{"n_layer": 12, "d_model": 256, "n_experts": 32, "experts_per_token": 2, "d_expert": 160, "d_shared_expert": 128, "activation": "squared_relu", "moe_layers": [2, 3, 4, 5, 6, 7, 8, 9, 10, 11], "router_score": "sigmoid", "normalize_top_k": true, "routed_scale": 1.0, "balance_loss": 0.000122, "balance_bias": true, "router_bias": true, "n_groups": 4, "groups_per_token": 1, "init_std_router": 0.0119, "lr_router": 0.00107, "vocab_size": 2048, "norm": "layernorm", "norm_eps": 1e-06, "tie_embeddings": false, "optimizer": "muon_variant", "lr": 0.0166, "beta1": 0.9, "batch_tokens": 65536, "seq_len": 256, "train_tokens": 409500000, "steps": 6249, "dataset": "wikipedia_en"}
Below are experts of layer 8 (counted from 0) of a mixture-of-experts language model. Rows are named router (the router's row for the expert), up (a neuron's input weights, with its number), down (a neuron's output weights, with its number) and show model dimensions 0-255. Each number is 128 + 32 x the weight over its row's rms, rounded and kept within 0 to 255.
Before each expert's rows: "comes before" lists some tokens at least twice as common just after its tokens as in all text. This comes from a sample of Wikipedia text that the model never trained on. Tokens count by the router's weight.

# expert 26
comes before: " |", ";", "li", "ad", "born", "go"
router [ 97 140 174 124 135  90 100 100 103 143 118 174 153 130 176 132  86  88 146 127 104 159 133 146 113 127 131 169  87 142  73 164  12 116 121 159  84 107 109 156 119  88  78 152 171 146 101 107 134  83 140 105 120  71 128 117 160 171 159 130 128 151  89 120 149  79 102 110 118 128 175 178 132 107 109 121 106 128  95 156  54 147 127 157 105 153 106 116 124 144 118 147 115 134 145 165  92  97 117 143  84 119 157 138 164 127  93 125 121 154 101 137  98 132 131 160  91 159 121 123 101 154 128 106 116 103 108  81 166  90 139 135 130 129  99 170 117 191 142 154  93 113 131 132 121 182 129 170 170 144  74  99 115  43 130 125 140 119  92 161  68 132  51 153 115 105 119 165  99 191 157 108 145 129 157 133  98 144 164 155  92 126  99 142 130 133 156 135 114 109  78  69  84 134 108 157  98 139  79 195 124 118 150 197 126 147 226 132 198 215  78  97 152 108 207 152 172 128 199 120 130 133 140  91 150 165  98 123 102 185  77  94  80 130 149  69 170 170 102 164 147 151 129 138 115 133 142 150 166 128 159 152 156 119 179  90]
up1 [158 194 112 188 140 111 131  85 131 144  93 185 169 120 122 160 152 134 132 156  66 167 130 126 131 101 125  80  61 204 200 167 119 105 134 142 131 137 133 133 155 121 185  92  92 143  94 108 151 148 166 162 106 124 139  65 150 207 173  83 116 125 111 138  81  77 135 121 120  72  79 209 151 154 137  89 163 119 144 150 107  85  93 106  77 134 130 152 157 143 160 153 120 169 128 130 133 128 123 143 116 159 112 161 140 141 114 151 149  97 123  98 102 111 138 135 106 161 135 162 124 117 143 129  80 135 117 119 102 102 134 155 134  88 148 139 122 153 171 160  77 158 100 168 154 150 140 106 140 120 174  94  99 143 129 154  80  80  63 146 172  99 113 123 176 169  52 127  83 120 110 146  82  77  98 133 104 112 142 156 121 115  77 159 210 121  48  94 121 109  87 159  71  83 108 156 107 144 116 143 133 117 106 172  83 126 171  89 106 199 147 142  96 174 131 162 124  89 158 102 152  90 150 112  89 111 145  88  63 165 122 121 142 143 131 155 152 113 124 118 121 131 123 113  46 132 201 108 202 113  83 149 144 113 168 158]
down1 [ 96 171 121 113 107 146 137 177 154 142  87 121  80 134 167  88  98 151 118 143 113 113 154 121 132 126 130  66  90 125 109  89 179 122 205  97 131 113 172  73 141 112 111 138 122 108 225 178 119 117 144  87 130 131 109 129 136 119 138 148  92  82 160 120 136 134  95 144 126 116 130 116 132 157 104 177 143 108 124 110 144 105 110 166 137  86 135 144 127 102 122  94 165 132 176 106 168 179 122  97  83 138 131 110 172 170 104  74 132 142 171 113 159 128 115 136  78 169 123 116 149 191 141 162 154  84 126 125 132 216  71  71 120 150 153 157 137 158 160 127  64 151 193  62 136  53 115 140 168 152 117 151 171 101 148  59 129  95 118 110  81  73 142 107 122 141 138 142  82 133 155 124 136 179  98  74 172 132  69  63 115 146 151 140 155 145 116 134 133 206 187 119 176 153 115  82 125 109 127  90 138  94  96 156 145 127 173  58 126  90 111 145 153 134 127 115 131 139 197  94  59 118 150 108  58  72 121 116 192 119 122 142 144 137 164 106 140 184 151 117 101 135 122 143 199 117 160  92 119  61 110 138 130 169 157 133]

# expert 19
comes before: " |", ",", "–", ";", "°", " States"
router [124 152 167 129 132 108 164 104 101 122 183 155 121 156 200 125 208 166 183 128 106 159 146 105 123 150 167 160 120 146 103 128 105 157 144 148 141  58 121 130 128 127 131 151 111 116  98 125 135 103  94 131  65  57  76 123 159 206 123 129 117 148 131 131 110  81 127 125 153 122 174 148 118 108  96 124  95 117 130 164 116  71 138 140 163 147 137  75 135 173  30 136 142  69  94  98 136 121 117 182 155  94 145 132 110 131  29 130 176 144 145 137 136 148 113 149 138  98 171 104 132 145  73 101 114 151 154  52 201 119  59 185 155 131  95 120 128 118  87 113 161 109  91 140  67 127 115 145 173 126  78  93 128  65 131 173 115 109 132 178 103 107 120 197 128 119 147 164 159 147 132 120 201 138 163 124 127 116 164  89 120 180 134 105 125 157 102 116  52 130 106 108 133 104  84 167  70 145  80 188 119  97 135 144  79  85 138 145 163 142 129 137 145 113 157 207 161 116 121 123 134 144 150 103 152 168  99 125 104 164  81 138  92  74 171 131 161 154  78 123  86 183 139  99 137 157  81 150 124 150 126 120 123 136 125  87]
up0 [146 161 176 151 162 149 167  70  87 153  99 122 120  68 109 126 152 175  99  99 169 164 105 114 138 136 138 119 140  88  93  74 126 189 141 109  96 141  62  88  97  92 133 199 103 135  42 118 116  87 186 128 152 156 144 194 118 131 214  74  59 129 106 120 126 102 145 130 126 119 129  80 108  53 125 144 131 135 118 129 156 139 152 107 173 145 164  88 144 137 191 114  85 110 125 178 149 147  85 125 137 111 115 151 165  64 152 121 146 110 107 126 172 159 128 123 158  98 159 151 101 169 153  64 162 161 133 139 179 165 136 135 168  92 125  99 118 138  81 186 153 154  77 172 148 211 133 130 150 126 132 162 147 116 152 163 102  90  61 140 100 125 165 124 112 116 112 155 145 101 153 137 145 119 119 126  96 119 123 113 126 126  77 184 120 110 155 119 124  64 153  84 120 195 112 126  92 131 149 134 152 143  85 149 111 105 143 145  76 183 133 169  90 137  64 108 166 104  80 132 138 124  96  47 158 140 122 142 135 127  92 112 175 123 121  43 183 107 121 131 134 175 140 108 115 104  86 141 118  87 110 176 181 139 119 121]
down0 [195 135 105 105 105 143 134 143 186 142 153 115 138 121 143 170 112 148 157 167 168 203 117 141 117 133 137 103  87 168 128 109 131  84 115 146 180 127 170  97 161 144 130  79 126 148 178 110 130  44 157 182  95 135 154 150 153 146  97  97  53 149 121  89 126 180 140 141  71 107 124 141 158 156 185 115 113 105 162 121 129 108 109 150 138 176 140 150 101 173 124 109 152 141 129  78 133 123 102 116  88 117 103  96 161 103  90  74 163 108 140  82 114 130 103 152 157  99 111 105 164  93  65 107  66  79 110 148  64 163  94 163 159  68  80 175  89 168 114 107 123 186 136 162  88 134 119 146 105 179 152 139 160 123 131  73 112  93 124 141  93 102  95 119  72 116  89 137 172 153 128 136 151 138 113 160 163  73 143 130 111  37 117 198 142 136 131 139 167 203 134  79 152  74 157 185  94 158 104 115 153 149 143 127 148 157 185 135  68 164 102 142 136 142  89 143 171 118  80 149 107 132 171  92 144  93 157 115 133 122 129 157 121 128 159  85 136  67 124 145 139 165 139 112  99 132 206 140 114 121 126  73 150  50 136 104]

# expert 22
comes before: "-", "\n", "|", ")", "–0", "A"
router [241 194 127 162 143 112 164 123  47 103  93 109  87 120 128 138 148  52 146 120 147 162  97 106  94 151  86 134 126 186 123 160  86 158 188  83  74 122 163 151 153  89  76 111 202 147 132  84 126 135 115  93 141  88 173 160 127 155 202 102 158 119 148 106  94  87 137 138 125 163 155 122 132 139 154 145 117 101 116 136 112 123 111 165 136  98 146 109 144 127 134 116 124  87 114 162 108 135  91 128  96 116 169 152 121 207 101 120 127 141 167 128 148 130 178 114 132  87 131  93  69 187 124 115  99  87 139 127 132  45  99 165 131 110 124 124  96 147  66 144 104  92 106 111 109 150 171  93 151 169 121 116 125  97 122  57 136 117 127 139  80 157 103 112 102 148 108 159 142 136  78 186 130 114 183 138 131  66 118 158 122 115 154 113 111 142 136 122 115  95 129 106 147  83 144 119 159 153 107 224  87 113 147 148  31 110 143 157 126 222  56 135 170 130 162 139 157 106 159 104 190 135 110 138 127 161 131 130 133 175  81  93  81 130 113  81 130 149 115 140 162 168 139 120 103 120 142 137 165 183 110  87 136 127 120 138]
up1 [134 112 166 100 113 144 195 100 156 126 120 104 117 103  84 147 142  77  73 169 145 179 113 130 110 167  68 102 112 168 113  74  92 164 116 113 133 108 130  99 157 137  98 166 165  63 109 114 166 104 120 124  98 168 226 145 111 158 181 125 126 140 170 140 179 136 144 192  97 152 113 134 108 173 129 112 168 144 139  95 111 125 126 148 104 170 158 132 142 119 128 117 126  53  68 173  64 148 105 142 138 114 109 168 172 152 127  83 142  92 207 109 111 149 165 127 129 107 132  88  71 131 151 106 130 113 221 107  95  82 101 178  77  98 133 178 142 115  94 153  91 117  97 135 130 168 145 129 147 155 118 168 145 111  94  86 152 178 107 156  88  86 150 175 104 179 136 146 130 148 143  97  80  89 144  67 132 124 132 128  95 149 100 137 140 137 143 135  96  90 107  86 148  28  87 125 143 211 110 152  89 113 100 130 138 126 141 108 131 152 179 112 159 108  83 119 157 120 107 199 139 125  88  89 116 146 129 110  91 146 164 140 118 179 136 108 163  99 139 153 113  99 145 111  97 131 192 126 170 178 118  74 155  71 106  96]
down1 [144 146 126 108 126 117 150 114 147 213 144 213 108 127 121 150  86  65 136  90 202  98 126 144 129  77 130  95 146 164 145 146 141 107 123 119 135 163 115  86 143  93 138 148 103  71 102 139 126 122 134 121 157 188 115 133 142 147 109  70 105 132  82 111 118  92 141  58 126 154 134 176 156 109 171 148 136  60  18 149 127 161  85 129  99 149 133 117 161 165 125 127 158  99 108 157 146 107 128 145 105 161 149 119 137 149  56 131 123 125 126 143 113  92 179 129 160 166 122  77 121 124 138 151  88 122 157 140 159 113 110  81 132 160 132 143  65  64 127 173  89  86 126 186 131 111 128 107 162 137 154 147 154  14 132 101 156 170  83  85 119  96  89  85 107 122  98  90 139 170 118 116 123 139 144 109 153 130 131 175 123 113  45 160 164 123 149 190 106 115 116 147 159  79 129 117  81 157  75 102 107 225  71 114 144 121 146 106 154 156 143 161  62 170 160  98 139 142 170 100  72 142 132 119 142 124 146  84 151 133 119 195 189  87 158 154 114 162 138 133 148  97 154 122  99 130 162 130 151 157 114 157 144  83 149 141]

# expert 24
comes before: "\n", " The", " He", " In", " It", "5"
router [143 137 153 163 159  85 120 187  82 152 138 122 118 150 193 131 134  93 171 120  94 171 100 139 108 159 165 201 118 128 107 190  66 129 144 130 118  95 137 226 122  93 137 129 130  77 131 130 158 120 127 115 116 109  57 163  94 177 193  78 156 162  90  79  70 112  96 165 154 153 148 142 136 129 155 107 152  79 108 156 142 114 185 164 144 125 130 128 133 155 129 187 130 114 166 123 148 139  96 137 120  82 162 190 104 136 146 129 138 152 135 109  81 134 135 120 118 113 132 151  44 138 123  63 113 103 149  74 138 114 102 120 120 164 101 100 116 133 113 110 107  96 136 150 113  80 150 138 150 160  85 149 136 121  77 107 140 158 117 172 102 165 110 119  77 114 102 163 133 152 104 185 146 124 148 150 120 120 143 125 125 165 143 160 101 121 106  65 103  81  84  94  94  90 186 161 121 155 130 152  98  39 102 199 131 134 144 165 118 161 122 131 134 102 118 173 147 109 185 119 132  92 140 118 167 119 121 168 132 212 121  53  84 111 150 136 139 168  91 127 115  82 205 131  48 141  87 190  90 197 123 127 135 120 130 137]
up0 [169 135 114 144 185  95 109 135 119 161  90 121 111  66 122 143 111 116 134 143  76 166 169 144 154 180 145 159  84 144 120  99 134 103 138 126  59 154 111 100 107  98 109 134 186 108  87 150 157 154 185 106 126 157 105  71 107 104  93 132 141 156 138 140 124 101 154 117 131 127 118 157 109 178 130 115  80  87  51 101 143  80  96 150 169 119 125 113 142 145 158 116 159  72 100 169 133 157 187 119  91  94 121 131 139  89 162  69  93 155 141 204 140 149 108 189 155 126 143 188  80 132 147  96 110 131  94 134 117 126 124 135 147 108  84 117 138 100 135 150 127 142 165  55 100  94 154 115 144  98 134 147 151 161 112 110 126 105 158 128 181 138 132 141 145 135 116 173 131 112 150 177  59 175 125 115  80 124  60 187  54 123 102 153 146 170  85 151 134  76 114  80 107 121 149 157 119  90 122 192 150  94 140 127 162  83 103 185 125 120  89 169  92 115  63  52 139 161  94 149 116 167 116 125  87 188 178  72 152 141 140 155 152 137  93 150 132 125 129  98 185 158 226 120  86 128 152 190 119 170 102 102 159 119  92 108]
down0 [147 126 108 166 144 146 136 127 131 145  92 166 120 165 151 116  83 110 143 111 125 106 110 133 135 107 114  87 137 208 150 131 172  87 141 185 158 114 102  89 100  73 147 116 168 159 182 147 126 137 121 101 143 204 155 157 126 161  80 119 197 114 111 153 177 145 114  74  83 157 176  95  77  78 114  87  97 134  33 124  80 123 133  85 119 131 146 114 118  98 134  86 167 182 133  67 132  96 167 129  52 148 120  83 162 174  93  77 102 145 153 182 152  83 160  96 162 131  98  95 109 158  57 116 167 123 134 125  78 157 151  90 126 119 105 121 163 151 104 174 138 103 151  95 157 173 145 125  89 143 109 161 145 132  67 175  98 110 108 158 169  85  87 116 120 136 146 156 144 137 142 179 127 125 157 166 113 133 120 147 105  87 145 114  83 146 141 175 112 108 170 138 145 101 177 148 119  97 115  97  86 116  98  82 100 173 123 109  43 165 154 185 168 159 157 151  93 191 132 133 125 106  51 109  84 138 206 116 123 150 141  92  92 148 141  61 155 124 117 119 138 177 142 144 119 138 119 107 116 190 162 118 120 135 136 122]